Weights of a small mixture-of-experts language model, trained from scratch on English Wikipedia.
Size: 14 layers, width 192, vocabulary 8192, 40.5M parameters.
Experts: 160 experts in each of 12 layers, 32 GeGLU neurons an expert, 6 picks a token, a sigmoid router, a shared expert of 192 neurons.
Training: a variant of Muon for the experts, 4743 steps.
Below are experts of layer 10 (counted from 0) of a mixture-of-experts language model. Rows are named router (the router's row for the expert) and show model dimensions 0-63. Each number is 128 + 24 x the weight over its row's rms, rounded and kept within 0 to 255.
After each expert's rows: a language model's description of what the expert responds to. This comes from a sample of Wikipedia text that the model never trained on.

# expert 46
router [113 125 121 127 114 120 127 114 171 148  87 127 136 159 140 138 110 105 108 117 116 132 104 128  98 130  97 145 121  83 114 161  93 110 121 145 108 143 118  92  76 159 129 120 132 133 100  95 129 138 105 140 146 119 160 120 131 132 158 100 154 145 165 127]
It responds to: Colons, dashes, degree and minute marks and parentheses in infobox fields like Born, Died, Coordinates and taxonomy lines such as Animalia, Phylum.

# expert 15
router [147 141 149 167 129  90 137 141 154 124 115 107 121 168 118 113 124 131 134 132  91 120 135 128 115 126 109 120 104 142  95 154 100 113 158 165 143 179  96 114 111  83 112 144 124 143  97  97 109 113  86 108 153 162 137 118 109 109 156 137 128 124 141 161]
It responds to: Equals signs and paragraph breaks that begin wiki section headings like ==Production==, plus empty table cells and scattered words like latter, Yes.

# expert 35
router [126 103 152 109 132 121 145 139 160 150 105 123 152 137 148 136 110 174 131 129  84  86 198 104  82 123 107 128 103 139 108 158 152 138 138 115 117 177 102  86 120 128 114 145 123 131 132 110 100 110  95 157 135 149 126 118 119 140 169 123 163 127 121 144]
It responds to: Numbers, often in table cells or counts, such as 7, 28, 20 men, 50,000, ages in death lists, and number words.

# expert 16
router [120  91 107 151 113 134 131 103  96 139 123 133 165 130 142 107 145 115 106 123  71 133 125 161 119 124 124 145 118 155  95 133 126 118 135 141  88 168 114 145  94 127 133 148  75 126 128 113  94  91 110 146 135 137 120 110 110 112 170 142 121 133 159 137]
It responds to: Abstract or institutional nouns after the, a or an, such as award, Council, tax, loss, report, evidence, plus the ult piece of Result.

# expert 52
router [140 148 139 166 115 126 121  86 117 108 119  88 142 143 107  84  94 115 112 102 111  98 108 108 134 114 131 138 113 138 130 152  86 136 148 157 109 156 109 124 124 115 143 162 110 119  78 112  91 105 126 124 110 114 127 135 145 132 185 166 122 144 134 145]
It responds to: Finite verbs right after a subject pronoun or noun, mostly was, is, were, had, plus went, began, became and verb stems.

# expert 62
router [109 110 142 126 105 119  98  96 133 154  94 127 174 130 144  84 103 131 104 120  98 135 143 105 117 106 158 132  86 165  92 122 110 123 121 164 113 125 118 129 117 141 108 149 118 129  90 111  93  80  66 118 168 137 123 116 145  94 139 104 102  88 179 160]
It responds to: Abstract nouns and suffix pieces like -ion, -ment, -ity, and field words such as design, development, music, research, and Wome in Women.

# expert 5
router [108 140 123 129 137 123 136 148 134 126 116 116 176 127  95 122 105 149 113  97 121 125 115 130  93 151 101 144 111 160 145 131 109 125 135 144 104 159  99  94  99 155 152 172 115 121 104 102 129 106 146 150 102 159 145 126 131 136 135  93 135 141 129  92]
It responds to: Heading equals signs, list-item dashes, blank lines and table pipes in infoboxes and section breaks, plus "See" in "See also".

# expert 31
router [140 126  87 163 122 109 138  99 140 124 116 151 173 141  89 115 110 148 125 110  84 142 169 150 106 111 116 120  76 131  96 150  94 114 121 152  80 154 105 134 103 143 125 132 116 129  94  81 153  79 109 109 120 107 132 123 155 136 164 112 145 123 154 147]
It responds to: Directions and geographic words in place names (North, South, River, County, Street), and the first piece of a name after them.

# expert 45
router [124 116 130 126  83 126 107 120 142 157 139 101 166 136 126 106 120 128 101 147 117 156 108 122 109 129 137 143 102 150 102 120 111 103 106 150  95 144 120 138  69 108 116 134 107 146  95  93  98 137 106 163 144 151 161 129 122 118 155  97 106 127 145 159]
It responds to: Words in sports and institutional names, especially leagues, teams and statistics, such as League, football, ML(B), N(BA), Career, and state names.

# expert 19
router [105 104 156 139 104 123 152  96 159 133 139 122 171 127 108  94 113 141 128  85 100 116 111  95  80 139 117 156  95 135 139 142 126 133 123 163 133 142 109 159 141 115 105 151 123 104  84 107 126 121 120 155 159 142 145  88 155 143 179 142 154 129 153 130]
It responds to: Years and multi-digit number pieces in dates, scores, coordinates, times and codes, such as 2021, 1992, 3:00, FIPS code digits.

# expert 23
router [117  94 121 144 110  98 119 144 137 154  98 101 121 165 117 105 128 119  95 104 113 145 136  95 119 155 137 147 133 155 103 140  91 117 154 155 138 130 141 123  74 110 153 148 114 103 131  92  99  99 138 146 132 125 109 106 125 111 170 152 102 115 157 106]
It responds to: Last word of infobox or section headings like career, details, Education, History, and closing equals signs or parentheses after them.

# expert 26
router [151  85 149  91  85 107 159 128 170  94 129 108 122 140  96 106 130 148  96 111 132 109  60 135 116 111 131 139 101 106 115 184 110 110 109 126 115 123 109 103  71  99 157 121 128 120  96 113  77 139  72 144 100 123 118 135 124 134 153 133 126 151 159 180]
It responds to: Final pieces of names and words (Disc-us, Walt-er, archipela-go) and time nouns after numbers, such as years, months, weeks.

# expert 38
router [157  62 135 104 131 129 139 128 127 138 137  69 154 107  86 134  89 155 126 121 125 104 114 121 111 133 112 175  83 168  97 157  97 115 158 113 141 151 104 124 104 122 160  95 110 100 134 101 145 147  58 128 148 157 150 114 131 102 156 138 124 141 143 134]
It responds to: Field labels and colons in infobox-style lists, such as Genus, Born, Died, Coordinates, Running time, Genre, and minute digits in track times.

# expert 30
router [ 96 110 115 130 133 105 197 118 119 107 149 134 132 123  92 127  94 114 139 113 114 100 130 126 118 111 131 165 123 149 112 152 112 133 141 138 156 165 121 121 124 117 159 104 100 130 128 121 155 131  91 102 100 174 118  99 101 158 164 166 144 115 129  93]
It responds to: Leading byte pieces of non-Latin scripts (Greek, Devanagari, Tamil, Japanese), plus short words like in, de, un, Ad starting a word.

# expert 25
router [130 162 155  91 119 133 154 120 107 147  97 113 121 156  90 101 119 120  95 154 132 121 120 174 106 109 137 146  81 153 108 113  85 144 115 148 135 187  81 105 112  98 154 128 140 141 106  92 153 122  88 101 132 122 150 133 142 153 174 140 160 120 159 127]
It responds to: Endings like -al, -le, -re, -ular, -ed inside anatomical or biological terms and adjectives (nucleus, dorsal, vertebrae), plus semicolons in lists.

# expert 57
router [138 104 147 135  66 151 101 159 195 168 126 114 139 123  96 111 109 105  99 131 111 105 133 104  97 137 102 118 105 119  95 169  82 114 100 115 124 108 111 145  94 125 146 136  88 140 129 104 110 121 141 141 127 159 126 133 142 110 161 141 147 146 173 140]
It responds to: Plural suffixes on nouns, mostly s, plus es, ers, ions, and group words like members, teams, people, they.

# expert 34
router [133  97 102 112 116 154 140 122 178 133 157 129 135 141 149 107 107 124  81  94 112 103 150 105 127 141 104 168  82 111 112 163 127  78 137 145 136 123  81 151 133 143 156 131 128 136 147 105 116 136 126 118 141 153  92 116 103 147 164 154 128 149 172 132]
It responds to: Inner word syllables ending in a vowel, like na, ta, ria, si, in words such as gubernatorial, gymnastics, turntables, and foreign place names.

# expert 22
router [ 96 132 115 141 100  68 159 135 104 148 115  97 171 154 115  72 109 124 107 138 111 111 138  97 119  91 147 122  98 137  98 154 115 135 129 102 119 133 134 109  92 156 178 116 115 130 103  63 128 104 133 147 137  72 109  91 100  92 124 126 129 133 118 112]
It responds to: Line breaks after section headings, infobox titles and list lines, plus infobox headers like Personal, History, Population, Website, Location.

# expert 43
router [107 132 143 134 100 120 180 112 109 119 105  97 178 131 124 112 103 126  77  82 101 109 118 122 114 107 154 145 111 122 133 167 132 117 155 108 102 139  98 134  92 142 165 159 123 116  72 103 107 125  97 101 101 105 128 103 138 104 159 145 151 148 161 138]
It responds to: Blank table cells, newlines and dashes in wiki tables, especially election results, plus nouns like water, oil, fish, land.

# expert 58
router [112 186 129 125 103 109 169 126 166 119 136  64 136 127 124 104 114 138 123  87  97 104 120 114 116 136 132 118 120 160 118 172 117 141 116 168 113 138  94  95  95 153 151 177 121 102  94 117 121  89 135 130 109 102  98 130 137 152 163 157 111 145 149 139]
It responds to: Subject pronouns he, she, it, they at clause starts, the auxiliaries after them such as was, has, been, and the article a.

# expert 17
router [146  99 142 124 128 102 104  95 203 134 121 109 147 134 129 107 116 104 116 100  88  85 115 112  82 123 100 128 134 107  97 148 117  80 136 162 138 105 107  96 119 128 161  99 117  98 133  75 110 135 134 170 149 167 155 127 127 144 160 144 128 152 141 189]
It responds to: Short syllable pieces like ta, za, ja, cia in the middle of words and foreign names, e.g. vi-ta-min, Toyo-ta, refrig-era-tor.

# expert 44
router [118 100 185 136 118 108 171 153 187 139  95 133 200 139 144 126  93 127 122 130  52 115 153 112  90  84 126 113 114 144 123 147 117 100  98 150 128 161 116 130 105 129 124 142 138 129 114 114 117 136 117 135 160 124 126  80 148 142 181 122 151 122 145 134]
It responds to: Number tokens in tables, scores, road names and grid references, such as US 377, Highway 178, 146–142, 35,632.

# expert 0
router [ 92  94 137 142 105 115 166 131 171 138 127 122 169 148 115 123 136 129 124 134  91 114 121 117 107 109 120 124  99 141 120 141 135 104 134 140 128 135 124 114 110 135 136 133 130 105  97 100 116 130 120 154 171 119  97 100 149 172 153 139 138 156 141 109]
It responds to: Digit tokens in numeric data such as years, ages, scores and decimals, often inside tables or dates, like 1995, (age 73), 6–7.

# expert 21
router [132 103 151 137 126 114 150 130  83 131 136 117 137 124 100  96  76 105 123 140 135  89 138 130 107 113 138 117  89 115 100 138 101 128 127 123  76 151 133 104 148 133 143  96  90 145 104 119  95 119 111 145 138 114 150 133 143 174 169 137 116 172 131 143]
It responds to: Verbs and prepositions introducing a name or role after was or as, such as called, named, became, appointed, and the as in "serving as".

# expert 49
router [117 120 118 146 117  96 133 146 159 121 110 102 150 139 139 124 134 167 146 125  62  74 138  93 112 119 131 120 134 115 103 146 131 150 134 155 131 137 142 130 141 163 152 136 125 168 126 113 123 119 125 187 140 131 130 123 154 133 128 170 124 146 115 140]
It responds to: Short syllable pieces in the middle of words and names, like re-hab-ilitation, entre-pre-neur, So-phi-a, un-fini-shed, plus some non-Latin bytes.

# expert 20
router [142 153 133 132  96 113 146  99 102 123 106 123 151 131 128  87 125 150 135 118  43 124 159 101 127 138 111 163 144 135  95 121  99 104 143 194 131 163  81 122 111 126 148 125 131 134 105 101 120 103 107 133 145 147 134 110 127 110 139  88 103 142 178 149]
It responds to: Common nouns and noun stems after an article, often before a plural -s, such as engine, water, fire, market, tribe(s), lake(s).

# expert 61
router [107 103 138 143 118 124 152 122 162 124 100 101 145 164 121 127  84 162 101 145 110 141 172 122 100  77 141 140 113 171 138 128  92 111 116 134  85 153  93 110 104  73 189 110 125 111 140  86 138 113  99 158 145 135 149 139 169 161 148 118 143 121 145 134]
It responds to: Number words and numerals in counts, rankings and charts, such as four, ten, several, 22-nd, 71-st, Top tens.

# expert 40
router [129 103 137 144 132 141 142 121 127 127 133 127 160 160 141  93 123 168 121 130 122 111 147 136 109  85 127 150  81 146 106 135 106 143 117  93 123 161  70 100 124 104 127 132 115 132  98  95 136 130  86 109 137 138 140 125 139 129 126 102 108 119 154 145]
It responds to: Adjective suffixes like al, ic, tic, ian, ical, and adjectives like American, British, local, political, national, military, often after the.

# expert 27
router [141 106 149 141 140  86 153 122 129 143 128 124 152 128 124 100 108 134  96 105  90 148 143 121  96 147 115 130  88 145 106 134 104 117 119 175  80 148 126 124  87 156 143 118 102 131  66 104 137 127 113 134 128 128  99 155 111 138 152 142 102 130 148 185]
It responds to: Head nouns of sports competitions and military units, often after World, First, or ordinals, such as Cup, League, Division, Regiment, and the following of.

# expert 14
router [131 117 131 122  95 103 160 131 117 134 115  99 157 125 131 128 107 116 109 125 107 129 150 107 100 108 125 123 106 135 102 122 107 120 160 108 117 122 114 105 106 136 155 134 113 144  98  53 112 129  88  97 136 141 132 150 120 174 154 138 133 145 107 150]
It responds to: Prepositions after a noun or verb, mostly of, in, for, from, during, between, as in invasion of, recovery from, difference between.

# expert 59
router [112 161 130  71  78 132 162 130 148 147 105  90 114 145 116  90  87 142 111 144 118 120 125 144 112 151 127 151  75 124 130 176 118 150 155 142 116 152 127  80 143 107 118 122 124 131  92 129 112  79 158 107 133 143  94 144 116 122 163 131 112 131 146 117]
It responds to: Verbs and comparatives like is, was, as, than, be, not, plus inner word pieces such as ul in boulders, con.

# expert 51
router [113 116 116 126 101  90 169 117 134 139 104 113 123 122  92 121 119 139 111 120 108  91 150 133 122  88 101 138  98 119 126 163 133 125 153 132 117 153  80  80 113 127 168 142 132 107 102 112 108  93 133 125 121 132 105  83 119 118 150 104 129 126 143 124]
It responds to: Word pieces continuing the first word after a title and short description at an article's start, such as S(uj)ata, K(af)r, He, She.

# expert 24
router [153  97 128 148 105 115 133 128 110 144  90  96 131 146 126  93 108 125 105 122 114 103 139 108 111 123  97 142  65  96 130 127 124 141 146 102 112 205 119 116 103 119 146 155 141 108 136 117  94 132 146 138  94 119 127  70 130 139 120 104  92 167 141 153]
It responds to: Mostly sentence-final and list-number periods, also decimal points and heading = signs, plus prefixes like ext, ass, mater, milit.

# expert 18
router [135 135 156 144 119  97 103 110 115 167 151 112 120 120 100 107 100 137 108 160 104  92 159 120 113 104 102 106 125 118 129 129  92 100 139 164 128 150 143 121 107 122 128 140 104 137  89 108 101 154 103 126  99 141 127 114 132  85 121 117 163 109 131 134]
It responds to: Word pieces in Spanish, Latin or French names and words, especially ci, x and accented vowels, like Prin-ci-pal, Maur-ici-o, Pi-è-ri.

# expert 8
router [115 127 124 141 139  92 165 127 134 125 126 117 122 163 153 113  69 145  77 100 100 117 147 159  91 144  89 153  89 101 120 105 114 157 154 172 145 122 129 137 125 107 126 139 121 135 109 127 121 111 107  91 114 109  94 146 119 106 128 105 154  98 136 137]
It responds to: Opening pieces of words like qualify, complete, clear, full, gold, mostly qu plus ali in sports qualification sections, as in Qu-ali-fication.

# expert 2
router [115 139 171 123 105  78 168 109 143 135 101 159 167 105 112  80 135 134 132 115 101 124 127 136 100 136 115 171 145 172  91 164 123 119 136 129 133 162 101 117 116 134 158 117 128 134 126  98  79 119 106 110 115  89 110  99 123 141 195 132 162 141 152 119]
It responds to: Words about ships, engines, aircraft and vehicles, and symbols in spec lists, such as ship, engine, steam, the × in "4 × General Electric".

# expert 48
router [125 109 133 119 143  59 111 125 142 114  51  88 133  95 125 129 143 123 129 146 163 106 164 118 126 109 127 164  83 127 115 140 120 112 160 143  93 147 109 143  87 116 191 153  91  84 169 105 156 116  95  92 133 146 134 127 124 125 186 137  77 106 125 148]
It responds to: Open syllables like di, ne, so, fa, che, udo inside long or foreign words, such as pse-udo-nym, Saskat-che-wan, satis-fa-ction.

# expert 63
router [150 114 126 118 127 120 116 142 116 126  97 107 135 127 126 122  88 117 109 128 135 145 120 133  86 111 104 148 108 137  97 143 112 107 131 108 119 125 125 112 119 115 175 100 118 124  83  71 113 145 116 105 121 144 104 152 118 171 144 159 147 141 105 123]
It responds to: Prepositions after nouns, mostly of, also for, between, within, and colons after infobox field labels, such as "Prize money:" and "Coordinates:".

# expert 39
router [115  96 151 113 153 127 144 147 139 137 134 140 121 134 135  86 105 107 110  98 132 128 125 114 122  82 116 156 104 135 107 153 140 106 165 119 112 149  81 122 120 125 135 158  98 120 128  86  96 120 104 130  79 131 108 127 152 123 129 154 175 112 146 120]
It responds to: Conjunctions linking words or clauses, mostly and, plus &, or, but, while, and list commas, as in "ska and new wave".

# expert 33
router [ 94 125 121 136  85  82 121 105 147 148 119 129 125 117  96 105  91 147  82 125 111 149 148 157 100 141 138 161 126 117  86 123 113 125 182 127 129 161 124  89 126 143 170 142 130 106 138  86  87 135  87 118 119 128 121 124 116 138 191 121 143 123 172 125]
It responds to: Opening parentheses, list commas, dashes, and symbols in coordinates and superscripts, such as ( in citations, { after ^, °, ′, and / between coordinates.

# expert 55
router [102  87 133  82 140  95 137 115 186 148 115  78 161 142  63 147 140 144 101 162  93 123 158 115 134 113 146 169 120 132 124 142  92 112 136 142 108 135 115 126 108 138 173 143 105  92 163 103 131 140 120 148 124 129 160 142 146 191 135 113 129 111 128 112]
It responds to: Equals signs in section headings, and word starts after genre or review contexts in film and music articles, such as my-stery, hum-our, gu-ilty.

# expert 13
router [159  86 105  95 120 130 142 114 139 106 136  97 216 167 144 109 144 159 124  96 103 104 134  94  84 130 115 130 118 116 115 112 110 122 129 156 121 162 108 115 133 139 155 157 123 124 117 135 127 137  85 121 142 142 109 100 101 125 141 164 105 130 145 131]
It responds to: Inner pieces of longer words, like -rif-, -op-, -ist, -ism, -ric, fr-, plus nouns such as education, hospital, guitar, Catholic.

# expert 37
router [134 140 150 131  95 143 168 133 166 127 109 105 138 146 141  91  89 138 102 144 135 120 100 112  97 101 116 126  85  87 119 137 116 133 133 100  92 162  75 103 109 120 139 127 136  82 111  92 104 130 113 138 118 137 140  77 135 140 137 119 106 129 146 114]
It responds to: Periods in abbreviations, decimals and sentence ends (Roe v. Wade, U.S., 65.3), plus and, or, while, respectively.

# expert 54
router [137 130 159 151 113 157 142 106 119 127  91  94 138 154 152 103 109 143  97 113  98 153 126 114 115  96 118 137 137 166 101 148  85 113 140 128 119 151 123  98 124 118 139 158  98 127 101  92  80 141  98 133 120 135 154 145 124 154 156 113 119 134 116 150]
It responds to: Predicate verbs and their endings after a subject, like won, took, gave, supervised, plus following prepositions with, for, of, on.

# expert 1
router [148  93 119 115  46 133 101 126 169 157 114 123 147 129 106  92 108 133  99 116  76 110 113 121  84 149 103 150 135 116  70 137  89 136 125 123 135 162 108 116 113 129 108 139  97 128 161  93 105 132 127  83 133 110 108 119 126 113 138 115 146 126 142 134]
It responds to: Word-final plural suffixes and plural nouns like -s, -ers, -ions, games, children, plus endings such as ad-vers-e, un-rest.

# expert 7
router [116 122 160 150 131 108 110 127 191  93 121 127 150 158 108 110 128 126 100 104 106 134 126 107 101 102 134 124  85 115 132 167  86  81 112 169 109 121 101 125 109  98 145 120 134 142  83 119 110 122 119 115 151 148 143  91 102  96 170 130 136 123 175 135]
It responds to: Last word pieces of personal names and place names, such as -ić, -sson, -berg, -sky, Cormi-er, Lubus-z, German-town.

# expert 41
router [111  96 113 121  89  89 135 141 169 125 104 105 106 109 129 118 139 130 112 151 141 117 121 142  72 113 126 138 114 100 103 158 101 147 151 158 122 164 110 110  84 112 138 146  98 121 108 117 114 118  85 121 162 150 149 110 168 132 142 103 142  93 141 147]
It responds to: Pieces right after a capital letter in foreign names (B-ne-i, H-ö-fingen), plus sentence punctuation, table pipes, and He/She/We.

# expert 4
router [121 107  99 107 102 119 140 108 104 136 115 145  97 142 138 123 105 113 121 132  94 126 110 131  82 134 130 132 128 166 120 117  86 178 151  96 133 158  85 110 110 113 138 122  90 165 142  68 110 100 120  89 143 121 149 107 139 172 175 134 122 142 151 152]
It responds to: Semicolons, commas, colons and conjunctions like and, before, after, during, until that link clauses or list items, plus the emer- piece of emergency.

# expert 36
router [125 134 137 151 123 147 183 143 136 121 140 129 134 160  85 125  91 156 115  95 104 115 105 129 119 117 126 182  92 123 111 164  73 144 121 122 131 116 114 116 139  64 133 104 119 109 101 153 146 100 124 128 159 115 135 142 141 102 144  80  95 121 142 176]
It responds to: Word endings like ed, d, ly, ing after a stem or hyphen, as in Black-owned, aged, smaller, plus adjectives like small, based, independent.

# expert 6
router [122  89 157 126 122  92 148 116 154 123 122 133 121 166 113 109 125 175  76 167 117 124  96  98  84 137 112 138 134 104 102 169 128 134 130 132  94 129 108  96  84 145 112 150 106 136 105 132  96 134 108 101 145 128 116 128 128 120 169 122 139 139 119  96]
It responds to: Whole words closing a prepositional phrase or clause, such as for use, his life, damaged, released, plus decades like 1980s, Nominated, closing parentheses.

# expert 60
router [112 148 146 121 107  96 125 118 150  82 109 133 146 145 118 100 122 126 123 143 114 129 152 103  73 108 118 149 131 111 118 134  91 157 109 159 113 134  98 115 104 136 119 135 129 133 131  67 112 144 150 147 139 154 183  90 134 111 155 151 125 152 129 127]
It responds to: Syllable pieces of Japanese names and words, especially macron vowels ō and ū, like Ry-ō, Ch-ū-ō, Ko-da-ira, plus Japan, Tokyo, It.

# expert 10
router [101  99 111 124 110 113 145  99 131 167 114 118 150 126 118 125 107 160 116 121 110  94 140 111 112 108 104 114 130 131 118 134  92 113 148 131 110 154 119  86  68 130 132  95 139 122 117  73 109  98  99 122  88 153 167 145  83 114 110 130 127 154 155  76]
It responds to: Dashes, bullets and pipes opening lines of infoboxes and stat tables, and field names such as Coordinates, Elevation, Occupation, after a line break.

# expert 3
router [142 130 144 110  91 107 156 134 143 126 135 118 163 135 106 125 109 134 124 125  52 110 136 138 103 127 107 128 110 105 148 161  97 125 132 124  78 146 109 105 112 110 150 162  88 120  90  94  99 151  86 155 123 156 148 113 130 111 169 136 126 145 115 159]
It responds to: Given names starting a person's name in cast lists, tables and prose, such as John, David, William, plus titles like King, Rev.

# expert 29
router [153 143 134 138 111  86 136 164 131 145 113 131 202 137 101  92  96 169 121 111 129  74 134 134  85 145 105 105 111 141 106 140 104 109 131 158  87 148  82 102 114 128 140 118 114 115 103  82 117 142 128 131 128 139 112 144 114 132 175  90 123 129 156 104]
It responds to: Syllable pieces such as ter, ton, nan inside names and words (Can-ter-bury, Wel-ter-weight), plus given names, he, chairman, Director.

# expert 32
router [108 131 140 146 103 115 156 127 155 132 129 127 135 141 117 109 139 134  63  88  91  79 117  97 129 154 111 164 162 122 105 144 114 109 156 170  59 129 104 118  75 123 139 154 122 157 126 104 143 104 110 132 149 140 146 132 140 136 190 117 115 137 140 127]
It responds to: Month names and day numbers in dates, as in "On November 25, 2012" or "July 18, 1906", plus sentence-internal "however".

# expert 47
router [143 106 114 117  94  74 107 119 114 147 130 118 133 124  80 146 106 141 114 108 133 100 149 113 127 125 102 147 126 122  75 133  75 103 155 124 120 146 115 112 125 124 132 125 110 160 171  92 118 122 113 146 146 141 137 101 130 125 155  89 163  87 138 121]
It responds to: Conjunctions and relative words starting clauses, such as that, where, when, there, because, plus opening parentheses and quote marks.

# expert 12
router [118 121 142 103 112  78 146 108 166 141  96 116 167 102 114 123  99 150 153 137  94 117 152 129 149 120 108 172 119 137  83 146 121 114 119 132 100 150 101 151  86 151 151 120  75 101 151  85  85 117 144 104 127 151 128 112 135 160 143 167 131 116 171 149]
It responds to: First piece of a split word after the or a, starting with consonant clusters, like cre(am), cru(elty), ch, sl, tri, Mil(waukee).

# expert 56
router [107 129 106 125 119 112 138 129 151 150  96 131  94 142 124 109 126 160  82 130  99 101 119 132 105  93  81 174  94  90 105 160  98 146  95 142  91 174 134 119  79 150 129 148 106 122 138  90 115 151  84  94 127 132  98 151 124 163 154 172 145  94 165 134]
It responds to: Commas, especially between place names and after dates, plus clause openers such as including, While, Although, Despite.

# expert 28
router [127 116 122 104 124 101 130 125 167 130 115 145 148 180 100  94 113 116 129 111 113 119 127  95 137 102 154 157 132 122 124 172 131 102 150 136 124 127 118  98 108 113 148 106  91 117 137  98 122 131 118  92 114 143 117 166 136 123 186 134 119 103 160 159]
It responds to: Pipe separators between cells in wiki tables of election results, sports records and rosters, usually after names or numbers.

# expert 9
router [126 130 115  90 108  84 151 134 130 145  93 127 150 123 121 103  97 110  93 131 111  97 138 111 110  83 107 175 123 148 126 148 133 110 121 132 131 171  81 106  95 128 146 123 126 119  97 140 140 112 146 138 128 127 111  73 139 134 158 106 175 133 153 147]
It responds to: Opening pieces of scientific and technical words, often in formulas, infobox and gene tables, such as Mo(use), Mol(ar), Cy(linder), Sp.

# expert 11
router [133 111 127 164 131 110 144 116 146 126 155 105 175 119 128  99 101 126 140 106 120 152 121 138 106 113 120 129 111 162 110 120 117 104 112 113 110 168 112 133  97 156 123 157 124 129 111 117  98 138  97 124  91 120 122  96 158 137 150 121 114 109 159 170]
It responds to: Words inside names of institutions and organizations, such as National, Institute, Health in World Health Organization, Film, Navy.

# expert 53
router [117 102 141 115  78 104 121 148 138 143 117 108 158 134 117 112 128 113 112 132 102 122 160 151 130 139 141 148 130 122 101 163 112 121 126 160 116 125  84 119  88 105 147 155 138 122 108  99  86  98  67 152 155 115  94 131 129 119 162 131 118 136 143 147]
It responds to: Occupation and role nouns in person descriptions, such as politician, footballer, singer, chairman, often in "born ..., American ..." lists.

# expert 50
router [140 149 160 106 123 110 146 140 152 129 104 123 161 123  99 114 106 128 113 132 128 113 147 163 102 124 103 130  80 132 137 163 119 143 180 126 119 162 107 111 133  90 159 147 100 128 143  93 126 140  87 127 112 138 106 126 127 169 145 137  94 118 173 119]
It responds to: Short two-letter syllable pieces inside longer words, often foreign or rare, such as ti in Accusative, uli in peculiar, ru in quadruple.

# expert 42
router [132 118 159  56 151 122 141 106 130 128 111 116 142 118 128 108  61 135 121 120 123  94 113 122 119 111  78 176 104 151 152 127 123 133 152 159 128 130 122 105 114 139 162 122 142 148 105  99 158 130 101 127 111 147 153 103 163 140 149 131 163 115 149 115]
It responds to: Word pieces like ea, rec, inc, dec, pos inside or starting words, such as Br-ea-kup, rel-ea-sing, coll-apsing, part, due, back.